python train.py --hidden_size=160 --experts_per_token=1 --hidden_act="swiglu" --router_score="sigmoid" --routed_scale=1.0 --balance_loss=0.000114 --router_noise=0.3 --lr_router=0.00132 --norm_eps=1e-05 --batch_tokens=[65536, 131072] --train_tokens=643900000 --dataset="wikipedia_en"
Below are experts of layer 4 (counted from 0) of a mixture-of-experts language model. Rows are named router (the router's row for the expert), gate (a neuron's input weights, with its number), up (a neuron's input weights, with its number) and show model dimensions 0-159. Each number is 500 + 40 x the weight over its row's rms, rounded and kept within 0 to 999. Numbers have three digits each.
Before each expert's rows: a language model's description of what the expert responds to. This comes from a sample of Wikipedia text that the model never trained on.

# expert 37
It responds to: Noun suffix endings. Final plural or derivational suffix pieces of nouns right before punctuation, such as es in countries, ations, ers, s in schools.
router:524540463498355613512519597466519506383503550545487524548509470445440563548527612506524516493475527434469519497486500476514482465534527532529527490465551519513472523489521574461444509466443443485535461492517453509474581552475489459508546501486470517486470511482493453504473482545486514477477443495584543419488502512549439492559508439530481449542544467512502536451517499522491482488496479497459461523551509496498483507545498490524565535469555576503515469451494489460412503471564478
gate2:476482514470582435500516451463512485501495454504586553411450505519519429474503458489489489496460521587578532518509489497463455523455521463465497495501487444536476511562572534475526582510510545449457479521569540447530464509517570513567460525423496489486548477486503522520552618521514455489566491465487447502499580533459483531478456531413527525472495473494540429530506472499481500560447525543497503445477436488509520533449548479520449500473523525495510523498509398539598497552462489
up2:477517490458543476559473477548575488464429509463502528529531396476481570476517495492413510481506515487564500496504497463473492469500480540597463545492484476513437569547547557507460594525447462548467442444495563500528571509514494456533462507534497568482476458449476526516424502585483529450461445529502510536430473465565442535564476488520514481474547496516518550426501573517510429419476524520465576508552528471509546490518529453501492507514497504479546475441491432480448485482519542

# expert 2
It responds to: Date and time words. Month names before the day or year, prepositions like of, to, until, during, and commas in dates, e.g. "December 2004", "October 26,".
router:505608449628451526443476539426529485384503500529484514585450455559459484440469590499586494547464532462505464534514495454517511495510529479450520481406524485544511511477521569547490510497503497481504473469481483487563538508494518555538480511488497451432543481434503439506495465501471510469555517441495494470498469534464445496423409533502554472451479535510511488484493485547548537545491492581494458507474463492491524491468626504571515495494515501553521465463531485507501500525490480
gate0:524533539551453472461470523405551513488550490590528521537489523521493492521505547483491521534465529500516498484494508520504523480455528506496470513465474489483524373518478509542573525534447493508538443499469489528527510425455528552520468484471491564465519416550510512520565578418483521535513490501596461593480475468400484511469457538516538461561533564524499464481432490516528495470531468533493441388464544519535517547513603556558491542499474535569474464543474520462483534493513492
up0:599468451551506487519518469508499479539515509484483489517405493503459550498536461568486451540514493480483482509464523518493510524518557535528515529480575444527430607508458459511516453457505532521512562484509490548473509455492472423482524507617439491515478573442503486505472500491450494482477540501524517451523571470551468533548542490525487466489431453516486529528590494478561495586490467432415503460493503491428526484491423585449477496531515483535480493464442487456478559450500397

# expert 45
It responds to: Clause and list separators. Commas, semicolons and "and" joining list items or clauses, such as "dense housing, national", "stage and screen", "secrets; all".
router:564693384533525578453509519512551526439463576566478487538473472495492478534476587543503520462490498430580508443472494546432516507524506439418516487457520478536445535539531584510498519485484495469517461492518417468438530556442525493517519473515472480495510449468506542461484508465453535552485467519538525539523484503550458423521505493520494489501537490520474433484544437552466520490504452479498478536512471501489519504536541557550515521491538560500511480481539520514531527488478528
gate0:564488456495523532458508513500465472463516563539480516476524465561414518531559513508481505485571545528511506509465499483501437509541516497506481521509461510485484590558469515583506511519523472464502515519509443566473522508449509442518465498522529382450505453479470478439459549489526504512424545503478460439532527502500489469509465555496500472514477571535511427466472534463485559584488541570441471533469489469416484458461518517516448529430625501394405517507497459470511477446450490
up0:512468456488521516500463513476445510455504554543495450546512474506489459518552520467537535464522519535512508452415455546461483479591484497496529511483456495416441529514526553553515506509535453491476566524486506527443578464393504508518510478453477426511529501421526458469489586462449523443461496500521499441513473527510527438492505587481530398552476500465483484496516538446492516540559508517500525557553494517395524460410491498445524509449563475460438461465520579511496465502426541

# expert 59
It responds to: Name-final pieces. Final pieces of personal and place names, often before a space, e.g. Amad|or, Nell|o, An|na, Eugen|ie, ford, York, ington.
router:498536448504465600476465468492578520463521455479524624495452461482490493514500491538528455508456589463479513490484536477415459525491565522523436514485509448476527507488502484478502494457493523493440496452462549517501556563454481522503525499524524508398554443420534467509405505465430470511507546482629467508475540451499450536514452491463436555507549480495525544467490525543524518527517509520496436494532522532511551494559528513562513505526557557513558487535462454482559480527470415
gate1:514497465450507561462461474497563495516520493509505583535539501406497499449506440495490502496506550436483535492503467460565465556456496491521441559483481476577532411518505548536499419599535515441529544498514407523537521528506499566462488529460544437501449474435489509493515460508501373538494562441549521536496461501484547546542404482412490524469486511500495566484495534495539556509557462487476485507490513517486460459579491424548503486478484432485499500511463470544509537542492459
up1:526499490529494467576491464492498511424503468525568489466519449543544473441499509491483444498450514526487465518364593478486479467481473493552505477427471515499461491549498530539556473514527505407506441470507521468519496465578471454534457540513453426472445495452513474546471477502581545531460525446494536501505458516537489505512486457529494481502476507464414480442546503520533555518477517537441482512522539484580583498482533531426417493513526468501461490503552397442556525484513599

# expert 26
It responds to: Agent noun suffixes. Suffixes that turn stems into agent or role nouns, like -er, -ist, -ator, -ians, e.g. "explor-er", "embroider-er", "scoot-ers".
router:535569410519492557515486494485557597460542509542560497479481471491517516565496617522490443526531546526500489470503526456401501473525427512430558488466532478465490502596570512495574536470472488493423505487496455507438545580442535467454512503578600518469481496461565528509466542509477511555475453495566508513454528513554453498502463525519450493478514496509565493504468485527461495495481419540487471530583517468497536493490524529547556520472537567557496465510526469517454471505515505
gate1:519505511448474530485547543525503563501474494533440536508462491494496497519566516463563491482389577473438475523480421544562528495569510539483492481384522484457504450462552415434516447532515482442529481463476579454445433417425502509503457490512516407545489499492551542457503509573446490448583522547470471494496466506503487457474554485564469519525498493539517471502486530471536501537494520551499538444498533468536487460476541470459463483450472483494505501407452482489530466544502562
up1:511499471530477488544570462454516462452459506466488542565533383492518516525529539506476586418563505447512481449480485482494593482506503456512515464497505421497518486548489582479439505541520501520387462453510550507563483537465467515472488542562514533449459516554473488440477487537548474452486480482524478489532501478499428546506435426487533478515564436531483467410503439477566497505476508560559592583543494416509509485475481512527484486501480492469508452513511537555534517502500456

# expert 28
It responds to: Taxonomy and infobox pieces. Word pieces inside taxobox and infobox fields, especially family and genus names such as E(up)horbiaceae, plus classification, Kingdom, Order.
router:544537435519440593523471616492538577456434517532469551491466478481460517467524553535492481506518556476538479441489517451468465521515436496550518532541492520494500555485542516477559502513503553526414433487543547495491546487426429538493527491498496550475494467487510475478466481534437543512514536510529438455423518545494466554453464490515526546445583472467427501564565460428519550498539496493518451471538542521450452489511554506443521532454467526460538528507453538427449518570517495
gate0:536492558527536517464405557501536562519484504520469503521511454501479502464530576518511518510534493482487409488465426511503490467551499395502529559508469471575448471521489516448484541489529460414499619515437473473522555516527490469482547507495427501521526515532482581540423538480456474482516489493555501503390510512556475489475530498449507518488544531573476542499431531486566484546423484497477507553497513548537484549448503527542507498437536445531454506521420511494454567457539546
up0:462535513467452496433528516501492514512526426503476557562456516540496534495533489471529574468549542483482487441431440433480486465479489533534554497530485516436490530489448570520501539518531453526456477497490497535504490483491441535513537517465526459496448514575521430596506557515571500485492512496484531461419504502462467505509468521512524432479505493497467468522518468521488471572524457505552406455534509441479571508497414606482496618510497570530514439438424501549476506568475445